Experts of a small language model: 4 picks a token.
Below are experts of layer 3 (counted from 0) of a mixture-of-experts language model. Rows are named router (the router's row for the expert), gate (a neuron's input weights, with its number), up (a neuron's input weights, with its number), down (a neuron's output weights, with its number) and show model dimensions 0-127. Each number is 128 + 24 x the weight over its row's rms, rounded and kept within 0 to 255.
After each expert's rows: "gets" lists some tokens that make up at least twice as much of what it gets as of all text. This comes from a sample of Wikipedia text that the model never trained on. Tokens count by the router's weight.

# expert 33
router [105 163 162 167 136 117 123 118 111 139 136 143 101 121 122  94 136 157 140 135 142 112 106 148 140 137 131  98  92 195  78 114  92 100 123 116 146 122 102 101 149 111 135 112 137 130 128 136 155 160 178 146 155 136 123 142 112 177 137 101  85 126 130 115  93 100 127 107 128 128 107 122 132 119 161 125 137  84  96  98 135 173 170 189 117 116 148  91 116 164 157 141 157 156 169 119 138 127 144  97 143 117 124 153 142 123 132 127 128 101 103 140 145  77 152 133 151 160 100 135 134 141 160 125  88 168 117 122]
gate0 [130 109  59 161 132 142 157 108  88 126 145 133 137 161 144 107 174 143 123  98 116 120 122 188 191 154 138 107 119 143  95 109 126  81 157 149 106 139 113 134 105 120 154  86 122 138 167 118 175 110 132 127 149 127 112 134 103 168 122 139 145 122 160 154 144 111 120 106 113  92 119 132 116  97 104 127 154 100 121 105 146 158 182 137 122 152 108 161 132 188 184 113 108 116 110 119 124 117 138 134 107 105 140 147 154 143  99 124 130 131 133 119 114 128 126 136 181 101 144 132 139 138 134 150 125 164 120 104]
up0 [112 148 105 152 105 102 163  82  88 130 123 131 110 106 140 102 134 125 140 115 112 114 101 156 200 154  81 119 149 152 105 131 111  90 137 128 124 125  98 143 142 164 135 114 113 121 162 145 147 117 141 124  88  96 125 149 122 139 125 128 115 118 154 164 113 123 106 133 110 108 119 142 100 145 103 142 148  90  81 128 120 136 169 127 132 121 141 180 152 147 122 127 122 122 132 109 121 106 146 131 102 132 140 105 150 157 117  81 122 139 145 118 137 118 137 163 154  84 102 116 177  84 163 143 120 204  92  89]
down0 [150 119 148 126  95 130 183 112 164 126 109 153  82 108 155 144 161 141 131 138 139 104 127  99 133 115 109 186 111 140 153 126 122 121 115  75 125 120 152 156 161 121 101 118 133 119 113 146 146  98 142 152 152 139 128 166 112 114  90 144 165 145  87  96 129 132 146 118 129 131 100 148 191 134 154  67 101 132 123 153 126 119 137 110 135 103 171 110 141 139 107  71 140 120 145 111 127 100 129 130 112 163 115 140 142 126 137 138 124 152  85 140 145 146 124 135  95 126 156 152 180 115 108 152 155 175 168 142]
gets: "er", "e", "c", "ic", "or", "ir"

# expert 62
router [181  94  96 121  99 170  84 174 110 101 151  94 166 191 142 117 138 133 184 123  90 136 152 132 120 141 158 133 107 143  66 148 114 139  95 118 107 134  98 154 121 134 116 155 142  91 126 139 117 130 148 104 133 148  81 116 122 146 123 162  76 115 122 129 142 114 149 149 107 162 140 120 142  93 141  96 115 148  88 128 122 161 118 143  79 111 133 142 114 138 148 124 153 137 142 126 152  99 158 160 116 110 129 146 133 130 120 107 175 126 135 159 161 143 146 122 131 155 106 121 147 123 140 102  93 119 127 110]
gate0 [167 121 118  99 165 144 115 140 127 104 125 108 113 116 126 191 110 143 125 135 102 106 114 164 139 132 106 113 125 171 177  92  97 148 129 117 161 150 111 159 126 108 129 179 116 121 141 151 131 147 157 147 136 157 104 148 150 132 121 154 124 151 135 130 105 132 137 108 119 147 122 157 156  90 119 140 104 139  78 174 136 138 135 133 144 173 123  87 135 122 119  87  85 107 141 113 170  73 129 157 137 120 128  93  79 134 117 116 129 156 139 114  92 154 164 172 133 143 114 154 128 189 146 120 136 135 130 104]
up0 [127 131 102 152 113 158  92 116 104  94 142 110  80 133 102 124  77 152 143 112 128 133 136 157 121 147 133 154 149 176 139  85 118 111 159 158 159  78 115 138 127  90 139 152 124 133 124 135 142 138 144 127  97 158 107 120 131  84 140 191 128 179 111 125 107 136 105  93  96 154 165 112 147 117 151 164  84 132 141 125 133 133 159 136 127 153 132 139 152  99 135 120 101 135 140 108 144 108 133 165  93  94 117 146 102 189 119 157 136 125 100  81 159 139 113 109 174 127 123 138 137 162 125 137 110 130 119 146]
down0 [157 113 101 122 153 138 124 122 147 115  89 108 128 145 124 139 151 101 128 130 157 113 145  69 135 112 193 140 103  66 109 129 123 109 140 146 143 126 144 151 116  86 106  89 130 118 116 116 114  89  98 159 154 129 161 135  98 102 100 124 139 138  92 135 163 186 115 108 160 146 114 142 152 118 145 158 147 112 150 109  85 176 153 102 135 112  94 136 105  77 163  87 124 108 120 145 126 142 116 116 112 117  98 175 126 132 151  88 111 108 104 136 109 105 107 139 103 125 149 141 109 120  96 155 120 101 125 131]
gets: " the", " The", " t", "y", "The", " h"

# expert 6
router [121 115 135 140 154  99 113 147  76 163 168 117 104 141 137 124 127 128 122 134 160  97  94 148  85 143 123 160  74 159 130 106 105  99  88 166 184 137 142 113 120 103 136 119 139 138 127 132 140 129 139 105 122 129  88  96 103 129 107 155 125 131  64 118 109 128 106 131  93 121 130 123 138 133 154 168 137 103 149 148  88 102 152 156 116  96 155 127 125 157 154 161 140 153 141 104 140 119 135  80 122 128  85 163  95 116  90 168 173 129 130 106  92 125 117 150 129 127 163 105 147 153 130 138 131 143  86 129]
gate0 [118 137 171 134 120 132 129 169 114  93 148 100 132 157 164 101 124 120 103 127 141  90  98 180 176 104 147 124 119 118 104 152 111 124 162 139 151 153  91 127 159 114 139 152 127 137 141  92 129 167  93 120 118 114  88 127 172 133 114 146 131 116 143  84 151 154 130 112  86 139  81 135 119 114 168 154 110 106 133  91 100 116 109 137  94  99 125 173 103 111 135 165 140 158  95 107 117 126 119 121 114 108 121 115 101 152 118 131 166 126  90 125 103  90 154 140 160 124 134 129 133 141 170 169 123 108  97 168]
up0 [ 92 144 161 134 115 155 132 142 118 114 106 114 107 159 179 128 134 124 112 161 130 120 109 159 122  95 141 156 128 110 127 145  86 111 105 118 122 126 108  92 133 109 156 178 143 120 116 108 148 124  83 125 143 116  81 119 111 120 107 154 115 118 165 108 120 177 108  96  97 119  93 160 105 112 158 180 124  91 169 131  86  89 128 113  96 113 159 156 121 139 127 154 131 106 112 113 122 102 148 126 133 136  82 119 102 138 111 159 131 135  99 111 113  96 134 123 109 121 144  98 151 157 103 190 149 109 105 176]
down0 [ 82 159 118  93 109 102 139 165 146 139 163 150  97  95 131 122 142 145 122 112 158 129 142 107 129 125 160 134 111 129 136 130 156 103 107  87 107 129 108 122 104 140 138 140  93 124 138  91 111  97 158 162 125 149 116 161 109 151 165 152 150 101 114  61 126 111 106 106 108 106 146 122 117  88 117 139 101 114 150 114 129 151 120 153 144 122 125 129  93 210  88 110 117 128  78 145 128 116 133 134 142 161 151  69 103 105 159 129 131 123 123 139 115  92 156 131 110 123 149 100 137 129 144  87  83 137  99 133]
gets: "al", "ur", " was", "um", "l", "il"

# expert 31
router [133 100 112 121 132 131 115 137 111 167 142 100 187 131 169 125 153 150  93 136 114  87 114 110 151 161 124 149 131 156 108 152 105 110  79 132 166 131 124 134 140 108  95 153 129  65  98  98 159 155 164 132 137 131 116  77  91 124 111 158  98 104  98 131 100 110 122 169 158 124 167 137 139  92 122 129 139 116 150  99 112 104 150 172 115 142 130 138 140 168 103 119 202 125 159 127 131 150 144 109 172 123  97 123 136 112 107 143 130 146  87 134 133 138 147 118 142 142 114  99 133 152 145 103 134 147 139 115]
gate0 [123  91 142 106 136 141 115 116 107  79 144 148 176 174  97 103 135 164 103 120 120 130 137 115 143  78  99 150 133 159 161 122 109 117 111  86 136  96 100 135 144 122 159 126 145  86 139 101 119 126 159 114 101  96  99 107 112 102 122 158 135 117 111 112 145 103 127 161 148 183 193 127 148 123 136 158 103 130 136 130  84 130 110 118 125 112 104 118 114 145 126 136 168 143 100 109 149 161 121 107 193 117 137 130 153 143 131 179 169 148 123 153 113 105 140 132 109 153 110 128 119 146 149 157 149 131 139  84]
up0 [125 157 137 122  85 130 117 119 116 111 135 125 166 110 124 136 137 177 133 140 138 118 131 138 170 120 107 129 145 155 127  94  54 156 102 107 167 100 126 104 134 126 141 149 145 134 119 106 115 130 160 130 126 142  97 130 104 115 148 143  99 158 142 146 139 104 122 141 118 147 182 122 152 109 138 142  89 139 125 140  68 136 140 134 145 101 114  95 113 135  98 145 157 143 133  95 142 159  93 166 200  79 158 150 156 109 140 149 160 143 119 138 144 130 110 147  84 145 105 112 139 156 130 160 142 110 167  83]
down0 [175 119 117 112 110 139 150  82 145 142  99 139 109  93 166 124 151 147 142 185 100  98 172 102 123 151 151 157 140 115 102 141 144  55 123 118 128 166  87 131 162 169 141 146 117 138 118 115 124 132 112  99 131 128 150  63 146 138 119 114 154 136 157 130 151 130 144 116  72 118 126 117 152 130  96 152 101 103 143  94 121 102 174 104 100 106 113 109 149 125 109 127 124 124 158 109 139 137 142 163 109 174 134 124 111 117 108 126  87 171 110  94 132 148 142 166 129 125 126 152 118  94 120 115 129 147 124 129]
gets: " a", " the", "al", "a", " an", "o"

# expert 1
router [110 101 141 159 177 154 127 155  81  89 113  81 128 123  99 120 106 133 129 151 123  89 128 116 125 129 140 122 125  84 111  93 107 123 142  87 145 134 129 117 165 152 103 141 137 115 127 146 177 141 112 142 124 130 132 115 101 126 124 150 116 120 124 162 139 135 101 115 140  93 116 154 133 161 159  75 156 134  85 140 118 150 118 123  80 156 120 125  86 148 123 112 134 153 112 132  97 114 106 137 123 180 127 147 118 102 117 207 108 140 147 149 120 117 178 125 131 148 105 154 106 190 134 140 131 117 115  87]
gate0 [106 125 140 145 175 150 120 147 121 132 158 139  96 144 116 142 164 127 109 125 124  94 148 108 133 155 128 114 101 142 148 122 141 165 115 129 120 162  85 116 171 104  91 116 140 207 143 126 138 117 130 106 143 161 113 153 155 182 171 115 128 150  78 132 137 128 154 131 142 116 104 108 102 138 149 118 131 107 143 105 122 119 151 161 120 109 183  98  92 138 147 163 161 112 145 129  95 145 139  92 115 131 144 141 159 156 110 137 104 133  96 133 159 141 132 100 140 110 145 149 136 103 102 117 101 163 181  82]
up0 [101 162 117 166 122 132 114 110 127 162 124 134 122 175 155 127 152 133  82 144 142  98 136 130 165 161 107 139  88 147 159 135 130 119 105 135 101 161 119  95 188  97 128 135 154 191 153  92 147 122 132 125 107 126 116 100 151 168 152 162 138 124 112  99 123 107 113 132 137 123 126 145 110 133  90 129 120  99 140 116 116 137  90 167 111 114 156 135 104 110 157 148 169 129 151 121 131  95 111  75  81 121  86 168 136 130 109 116 132 161 123 134 127 123 155 109 195 126 146 118 120  99 120  90 151 133 136 126]
down0 [148 112 128 143 127 125 140 109 180 108  98 117 102 105 112 156 125 136 124 124 132 163 131 127 140 110 112 128 113 130 126 142  93 124 112 105 133 144 111 152 154 175 105 119 118 119 159 121  52 133 106 154  94 136 133 151 125 128  96 135 159 133 117  78 121 134  82 121  81 155 141 136 126 172 119 116 131 148  98 122 155 146  87 152 135  89 139 115 128 138 144 117 140 156 160 133 146  87 166 116  93 189 103 136  83 110 150 140 106 152 143 128  54 125 153 118 116 119 152 116 184 118 140 110 155 115 144 124]
gets: "A", " L", "S", " F", "C", "P"

# expert 30
router [122 134  91 109 126 104  96 173 131 131 136 123 136 136 186 135 155 135 112 150 151 108  58 170 133 115 153 131 142 120 124  99 108 144  98 125 172 125 106  90 124  91 127 124 121  69 146 125 138  85 148 165 132 110 122 116 110 106 125 165 139 100 131  92 163 115 155 134 118 140  97 104 142 127 127 114 145 121 156 137 123 123 135 150 103 135 114 142 109 121 166  99 132 113  97 127 116  96 155  93 146 126 116 141 103 160  84 139 174 131 103  84  87 103 109 104 104 102 155 134 110 166 105 168 112 167 120 124]
gate0 [123  85 135 138 144  98  92 134 142  91 139  87 137 150 146 151 118 135 123 145 159 119  89 137 129  87 134 129 147 135 146 121 122 139 152 114 171  80 108  98 112 120 143 124 129  93 136  81 122 116 112 127 180 134 141 106 160 112 113 115 138  75  80 147 123 129 131 115  89 127 138 126 101 128 133 124 120 127 155 121  84 151 145 129 134 101 136 137 143 128 154 183 130 103 134 137 135  81 135  90 109 132  65 148 141 106 101 126 177  91 120  81  88 111 102 160 130 106 121  94  84 128 133 122 123 163 100 145]
up0 [124 141 162 118 135 160 110  96 119  73 152  91 159 146 127 116 133 157 133 124 132 126 128 112 140 109 123 128 103 119 129 138 151 111 152 125 150  55 103 133 103 115 132 104  92 131 172 153 149 127 132 186 159 100 164 150 127 100 111 128 123 132 133  83 126 122 129 145  90 147 138  98  81 128  94 141 159 116 108 121 131 148 138 101 110 138 102 167 141 133 141 153 101 107 175 159 166  94 189 104 159 119 115 174 155 109 105 137 139 117 152 116 135  81 107 105 123 109 118 127 119 140 114 137 150 112  86 140]
down0 [111 145 126 137 125 145 164 139 157  89 163 129 114 105 113 138 113 172 164 185 108 147 172 119 120 139 143 135 154 123 113 140 149  90 100  83 116 169 143 167 126 107 133 116 140  62 115 149  91 152 147 111  95 149 140 166 105 153 169 134 148 149 128 114 150 112 154 134 141 155 123 118 116 150 121 113  98 122 111 139 147  88 101 125 114 133 152 110 137 131  92 103 112 192 117 125 138 158 113 146 122 169 142 136 107 144 143 143 110 133 140 142 136 174 166 155  81 133 147 121 166 120 133 104 142 172 140 107]
gets: " and", "e", "a", " in", "i", " a"

# expert 16
router [129 163 147 123 124 119 148 111 128 124 109 137 165 155 144 103 148 133 145 173 117 128 119 150 191 150 118 131 153 155  75 145  80 138 127  71 135 141 100 129 142 157 105 116 140  54 168 168  97 129 128 162 105 141 134 112  80 144 103 144 108 131 140  96 120 135 120 152 113 157 155 157 105 136 152  97 141 124 117 157 130 167 126 136 110 133 137 119 148 179 134 135 141 159 148 113 164  72 154 119 144 148 114 103 136 126 101 132 161 139 131 159 112 101 133 125 138 112 133 140 117 114 190 129 145 154 136 123]
gate0 [116 115 132 122 126 127 144 192 146 104 140 130 132 157 111 105 150 119 109 131 101 120 116 141 158 153 119 118  88 134 107 123 108  93 144  59 132  86 126 107 109 125 175 139 160 103 141  78 135 158 138 157 111 125 126 121 153 149 121 123 120 113 143 108 144 116 137 111 135 126 202 100 133 148 182 164 140 116 122 110 159  99 125 140  83 180 112 146 115 122 158  97 129 143 154 101 123 102 180 162 119  94 140 136 164 130 136 129 181 125 160 104 129 141 104 148 117 112 146 130 166 129 104 137 133 108 137 100]
up0 [128  98 150 152 150 113 103 158 126 126 121 145 108 110 128 142 115 133 112 162 142 127 114 148 142 144 147  87 112 163 138  98  87 115 167 119 118 101 175 130 123 136 141 146 158 152 149 102 140 175  95 116 102 124 127 166 168 134 100  91 108 115 133 134 151 104 140 126 124 111 175 104 122 125 164 138 116  94 116 101 138 115 134 146  96 134 137 132 137 156 133  95 156 140  95 139 142  85 123 167 149  68 110 144 125 112  98 123 152  68 185 101 162 157 165 132 100  77 137 155 141  94 133 135 116 119 141 140]
down0 [115 136 137 133 109 179 126 152 140 126 124 122 132 153  95 129 117 174 124 139 130 125 119  84 109 106 102 159  61 120 184 132  92  62 146 162  96 108 142 137 125 125 106 137 121 169  61 111 103 109 171 106 140 101 190 148 180 145 129 125 129 110 144 141 133 119 147 106 125 118 127 157 136 135 129 166 138 131 137 128 133 165 110 155  99 103 134 132 166 127 142 106  99 106 158  85 157 114 156 153 121 104 141 101 109 128 103 156 119  98 156 133 115 139 140 119 126 116 148 123 134 101 144 108 119 146 122 162]
gets: "|", "\n", " |\n", ".\n\n", ")\n", "ed"

# expert 45
router [152 107 101 139 117  94 119 120  98 125 159 107 142 146 116 108  99 124 160 100 143 152 114 146 149 141 131 146 133 188 118 155 159 110 139 113 132 141 138 115 107 103 163 156 120 150 172 144 127 144 146  85 125 126 102 147 119 122 133 128  83 151  72 132 150  81 158 168 125 117 106 122 129 100 134 115 100 159 130 118 117 146 124 126 117  97 167 143  77 175 132 139 178 140 170 106 118 173 111 115 174 102 169 112 105 147  89 156 119 139 104 127 121 151 143 144 149 132 123 143 132 123 141 106  83 113 172 103]
gate0 [142 120 118 128 134  73 136 166  50 106 155  92 128 110 127 140 150  96  97  88 141 133 141 131 122  99 148 159 165 118 106 112 143 106 137 113 142 126 124 109 134 110  92 149 157 119 132 119 123 144  99 148 124 149 110 122 118 122 129 169 108  98 116  87 164 124 148 106 127  94 144  99 154 148 138  71 113 126  99 112 146 116 106 134 109 163 148 139  92 158 152 134 165 142 105 117  69 123 114  94 120  93 104 118  62 166  78 163 121 157 117 109 128 126 159 131 137 136 149 126 119 128 141 141 129 138 137 105]
up0 [119 121  93 139 119  94 114 155  65  99 153 109 117 127  93 125 104 103  92  95 107 140 131 120 131 130 117 139 170 133 129 117 155 123  96 136 112 145  94 119  87 109 118 142 138 120  97  81 157  97 142 128 172 116  88 173 108  86 138 152 113 135 117 119 152 142 114 147 120  69 120  86 157 164 126 104 143 150 100 113 112 107 151 141 118 128 130 118 124 169 140 142 152 139 102 112 108 143  87 133 145 164 173 118  86 137  68 175 129 139 131 113 138 158 115 143 116 156 104 109 118 124 141 134 115 124 147  88]
down0 [129 107 134 174 104 118 114  90 165 119 122 136 109 120 129 130 158 148 111 118 125  94 160  98 134 170 137 152 143 156 131 120 143 139 105 109 136 118 160 129 117 170  91 120 124 174  84 126 177 115 101  78 110 135 149 139 120 145 102  92 164 146 143 146 119 127 159 113 125 184 132 166 188 126 143 138 142 139 167 101 165 140 123 114 158 142 128 110 122 136 110 112 117 168 108 121 110 188 125 138 137 168 178 115 140 125 100 147 170 131  96 142 124 180 126 106 111 150 134 133 160  99 131 145 128 131 123 111]
gets: "0", "2", "1", "\n", "ur", "est"

# expert 39
router [183 114 105 107 153 116  88 140 118 144 149  91 123 123 179 129 156 142 134 131 153 117 110 118 159 104 142 118 116 153 140 142 109 117 124 100 133 118 139 134 102 154  90 102 138  92 104 111 160 121 162 140 138 117 114 112 137 125 108 119 105 103 101 130 147  95 136 161  92  89 149 115 114 135 145 114 123 156 101 119 137 124 126 115 151  96 149 113  99 108 115  99 111 155 151 170 110 144 151 142 135 134 182  74 128 176 128 149 178 148 164 140  93 139 165 149 107 155 155 178 108 148  71 150 162 114 133 130]
gate0 [113 135 147 108 167 159  81 108 135 132 147 112 175 115 153 111 107 124  88 121 109 117 143 148 131 119 144 142 114 149  80  86  83 122 149  95 119 132 152 121 138 142 117  94 167 149 141 125 136 173 142 159 139  92 101  97 128 136 113 104 120 130 140  75 166 163 143 146 120 129 172 125 106  87 151 155 152 120  98  79  85 109 165 149 165 136 136 132 147 164 105 124 102 126 144 126  86 110 142 126 145 148 159 100 115 144  97 158 153 129 108 143 144 100 124  71 119 133 106 155 134 119 138 146 125 160 125 124]
up0 [ 86 154 103 114 169 151 114 130 123 155 130 124 190  79 125 124 147 150  81 137 138 130 131 132 127 103 144 126 126 113  80 110  59 132  82 139 112  74 136  91 123 148  96 106 154 130  88 135 144 108 123 126 141 107 111  85 128 157 143 120 122 136 134 128 130 143  96 167 133 120 170 147 119 110 148 153 168 156  81 123 133 113 141 129 145 128 128 162 163 100  99 139 124 140 152 132  70 106 178 127 144 150 119 116 125 117 124 132 143 115 102 154  99 129 128  82 118 127 104 111 106 143 108 159 132 134  92 126]
down0 [120 181 158  89 145 127 152 115 133 157 139 118 154 115 115 102  85 114 146 129 121  97 114  88 129 151 123 143 167 153 170 151 113 113  94  99 111 142 155 120 122 164 109 121 113 112 143 139 124 150 104  90 160 141  78 108 131 129 124 148  65 137 143 145 150 144 141 144 189 141 117 168 128 158 161 103 128 120 115 138 154 128 168 114 154 163 120 127 155 164 119 130 132 103 120 125 170 114 124 106  98  97  98 131 149  93 175 118 151 137  87 132 106 103 102 151 109 151 116 109 136 103 114  82 115 103 115 137]
gets: " the", " a", " on", " in", " for", " The"

# expert 57
router [104 123 130 128 116  95 143 128  97 160 106 129 152  78 105 115 126 154 129 117 172  99  83 115 127 149 147 119 105 158 132 137 121 148 121 113 149 116  99 168 144 146 133 178 154  89 142  92  91 136 124  96 134 110 132 143  96  87 178 134 159 162  87  96 125 152  87 145  81 137 162 112  89 111 138  92  91 109 158 108 110 116 113 109 138  97  89 126  88 134 156 120 116 141 130 134 160 118 112 111 127 130  90 110 151 102 132 115 107 155 135 121 115 131 144 133 147 122 125  84 111 102 166 109 160  95 154 128]
gate0 [134 132 141 163 102 131 119 153 105  87 168 138 196 152 108 156 115 178  89 141 123 151 137 124 120 134  98 142 160 150 117 109  95 129 130 155 104 107  90 115 162  75  81 144  97 105 137 158 158 167 155 141 141 132 134  98 109 140 120 109 132 148 108 153 129 115 133 129 134 131 133 122 175 135 119 136 144 109 133 102 120 162 158 140 115 140 136 139 147 126 136 107 172 129 117  84 116 138 107 129 160 122 130 187  68 134 122 136 155  94 121 110 177 106 173 136 124 128 144 135 185 131 129 119 127 116 127 100]
up0 [138 154 175 181 128 147 130 148 126 105 151 102 140 117 140 155 148 165  70 139 149 139 134 111 125 126 119 164 139 112 136 111 108 149 100 161  91  95 104 115 151  79  81 131 115 133  84 119 132 128 148 118 134 104 120  96 139 149 116 162 135 162 137 162 137 125 120  88  94 151 107 103 136 121 144 123 112 110 130  87 133 148 136 113 112 128 132 152 154  94 141 130 168 164 150 114  99 157 140  98 153 149 140 169 131  89 129 161 157  97 145 105 180  73 135 138 114  90 156 105 148 159 156 134 138 123 136 119]
down0 [151 147 139 138 128 155 132 115  97 156  69 145 122 150 137  79 160 156 137 124 136 130 137 123 129 153 142 175 110 154 148 112 125 134 121 116 136 160 125 112 130 150  86  90 157 113 113 100  81 139 114 112 100 153 138  77 144 149 166 120 109 114 149 107 156 160 164 109 132 117 142 103 190 101 105 121 104  96 185 114 124  78 104  98 147 139  71 113 145  94 148 122 120 144 128 136 110  93 114 119 130 120 145  84 102 126 152 116 136 147 120 116 134  85  72 152 123 145 150 126 115 137 112 136 121 150 129 115]
gets: " ", "\n", " |\n", ")\n", ".\n\n", ".\n"

# expert 59
router [109 161 119 148  98 145 124 136 128 133 129  75 131 137 155 147 117 118 156  95 119 151  94 145  95 103 122 137 134 139  87 147 143  96 104 128 126 175 170 142 125 162 118 134 116 148 132 152 143 144 152 124 146  86  95 118  88 139 145 177  96 108 118  87 112 101 171 174 116 100 139 125 100 140 116 120 127 119 134 135 137 178 141 128 101 141 118 121 107 145 151 101  76 140 152  92 153 109 115 127 131 120 155 154 139 131 125 131 153 174 143 132 154  90 172 161 148 136 123 128 134 160  97  94  75 132 109  79]
gate0 [117 106  90 100 100  87 130 170 119 129 145 127 142 161 173 117 106 150 142 118 155 155 110 120 134 116 125 105  77 134 107 108 164 142 153 120 145 112 127 127 157 122 191 127 148 144 148 151 135 136 151 122 167 150 116 144 129 157 124 120 119 138 119 124 135 137 156 187  81 119 143 127 106 128 119 124 132 161  84 165 176 113 140 138 165  98 128 156  93 134 110 167 129 138 119  80 144 118 153 132 148 135 180 164 139 130 111 153 156 133 129 176 130 147  95 109  95 148 135 146 140 175 126 168 132 124  94 116]
up0 [115 134 140 122 109  72 139 120 134 162 144 142 122 165 137 128 118 146 125 135 176 146 174 140 143 112 179 150  91 137 124  93 150 146 119 148 108 121 152 118 133 111 135 125 128  99 163 182 147  93 149 112 162 175 152 119  97 128 132  93 141 112 128 122 148 150 141 135  76 138 123 135 151 151 105 103 145 164 112 153 173 134 123 152 154 122 107 128  99 116  94 161  71 142 119 114 168 131 162 142 154 130 163 136 120 135  91 152 134 107 167 110 111 103 111 119 101 130 142 153  99 115 126 196 138 155 125 117]
down0 [ 71 157 138 124 156 123  97 147 121 130  70 143 129 134  90 131 176  77 124 138 106 125 138 127 148 163 133 130  84 124 159 148 110 156 144 116 165 127 136 155 167 160  94 136 123 132 126 138 129 101 154 158 135 174 135 147 104 137 119 115 134 134 104 120 107 136  93 137 151 117 151 152  87 133 120 129  64 147 161 107 136  96 150 100 144 160 123 117 105 111 102 137 123 103 132 147 142 142 145 124  87 121 129 150  81 131 123 123 138 122  88 148 117 145  90 100 141 122 180 145 145 160 109  81 175 133 141 108]
gets: " A", " E", " c", "ar", " |", "ent"

# expert 52
router [107 119 153  78 118 107 112 160 154 165 135 105 149 119 151 122 133 111 130  76 100 112 138 108 149 157 111 126  96 157  77 136 100  98 125 136 138 150 113 126 111 150 126 117  88 123 138 116 141 115 112 144  93 116 141  84  61 176 135 145 126  72 134 140 148 126 131 141  83 119 188 121 131 112 118 122 100 129 123 128 137 151 126 138 137 142  99 118 101 145 136 120 161 111 198 147 124 150 169 151 115 166 111 163 123 127 157 129 141 133 139 110 122 122 154 142 109 144 159 167 183 100  97 126 150 124 120 120]
gate0 [104 126 129 113 120 129 109 114  66 161 183  74 143 121 153 165 140 199  97 126 156 113 110 115 116 112 111 126 100 130 135 107 124 112 113 119 119  74 102 122 168 106 134 110 130  86 114 139 140 142 147 126 126 162  85 162 107 159 151 176 140 152 123 113  93 118 141 104 130  98 116 115 145  87 109 104 138 156 139 133 123 141 101 121  85 150 149 122  96 102 137 127 126 147 135 100  95 144 140 146 156 143 127 138  91 135 109 132 195 128 122 124 141 134 112 132 123 164 124  81 121 166 153 125 140 150 106 138]
up0 [134 112 151 129 105 121 120 120  93 114 138 128 187 137  65 141 162 127 106  75 129 104 118 125 111 115 154 133 122 169  87 138 118 113  95 119 101 128 168 134 127 168 124 155 111 102 132 106 134 145 110 154 159 146  95  79  63 146 147 165 109 102 117 126 113 133 150 124 119 129 155 103 141  93 136 120  97 143 162 124 166 112 140 108 112 144 123 102 125 144 136 132 129 153 152 131 117  97 137 134 170 128 125 178  95 144 102 124 130 143 139  94 121 130 126 127 152 147  85 135 157 130 151  80  70 154 159 111]
down0 [139  92 151  81 114 109 154 137 141 162 210 144 126 153 155 163 152 196 117  97 144 140 143  95 139 136 104 112 128 126 126 127 120 143  90 114 123 147 130 105 150 110  85 102 168 113 159 108  69 150 182 114 120 130 131 123 118 143 132 159 129 111 134 136 147 123 133 160 124 152 110 100 143 122 135 114 102 108 151 147 137 120  95 183 128 157 142 136 114 154 105 145 142 129  84  77 141 111 136 107 130 142 114  92 129 122 115 145 174 143  99 143 137 125 124  94 122 131 146  99 106 113 155 124 121 150 159 156]
gets: " St", " I", " his", " In", " Ch", " He"

# expert 35
router [147 104 154 189 128 107 118 127  92 111 128  85 144 166 117 129 177 135 124 133 125 104 138 165 184 163 108 130 132 146  89 108 139 101 103 107 137 114 123 119 102 124 129  93 152 115 146 152 115 136 138 162  94 124 140 107 119 113 147 148 102  95  82  97 116 117 157 147 107 152 115 105  64 117 152 133 150 129 131 142 159 152 105 148 139 138  89 141  78 156 139  83 140 133 122 100 119  97 152 157  88 114 115 106 123 159 150 132  99 154 150 155 115  99 108 113 132 117 126 170 128 151 178 102 138 134 139 123]
gate0 [146  77 115 166 126 113 144 125 159 185 110 144 120 149 142 148 112 147 121 125 135 113 133 192 134 171 141  98 172 103 106  76 126 132  96 111 117 122  90 102 147 125 166 136 150 150 120 101 145 120 162  96 115 150 111 132 107 171 129 132 111 124 130 155 173  89 143 107 152 152 116 144 112 120 100 112 121 121 127 139 173 141 139 141 134  73 151 144 129 182 121 145 135 116 120 143 117 135 112 177 105  87 168 112 159 149 134 130 122 142 111 123 139 143  92 126 139 109 129 117  99 148 127 110  76 140 112  85]
up0 [107  90  66 130 111  95 144 101 145 132 137 141 174 167 133 132 110 138  93 130 167 155 132 159 124  90  96 136 125 125 122 128 135 149 123 138 130 140 115  93 164 121 129 120 138 127 128  95 162 105 136 129 130 173 124 120 138 161 137 181 120 131 143 138 143 115 126 126 138  98 177 141  96 129  72  83 123 139 153  95 172 148 146 147 132  90 128 105 114 186 152  90 132 111 101 128 146 120  91  73 142  94 140 145  96 136 162 132 127 107 142 129 138 126 147 103 100 152 126  89 162 148 138 121  98 105 107 111]
down0 [115 117 107  96 145 109 122 137 120 141 130 114 169 137 140 102 142 135 107 132  71 132 135 112  82 124 145 100 161 119 141 128  94 138 164 160 133 150 116 102  98 173  85 130 140 129  73 106 146 123 133  92 155 125 109 143 122  91 124  90 144 136 133 139  61 127 108 101 139 143 110 144 145 110 127 165 148  87 137 118 124 155  95  77 123 102 130 155 108 113  89 111 157 119 101 128 132 142  86  91 130 131 101 150 130 138 106  90  82  81 149 128 124 148 144 133 138  85 115  99 159 128  82 154 129 139 123 135]
gets: ".", "|", ".\n\n", "%", "==", " |\n"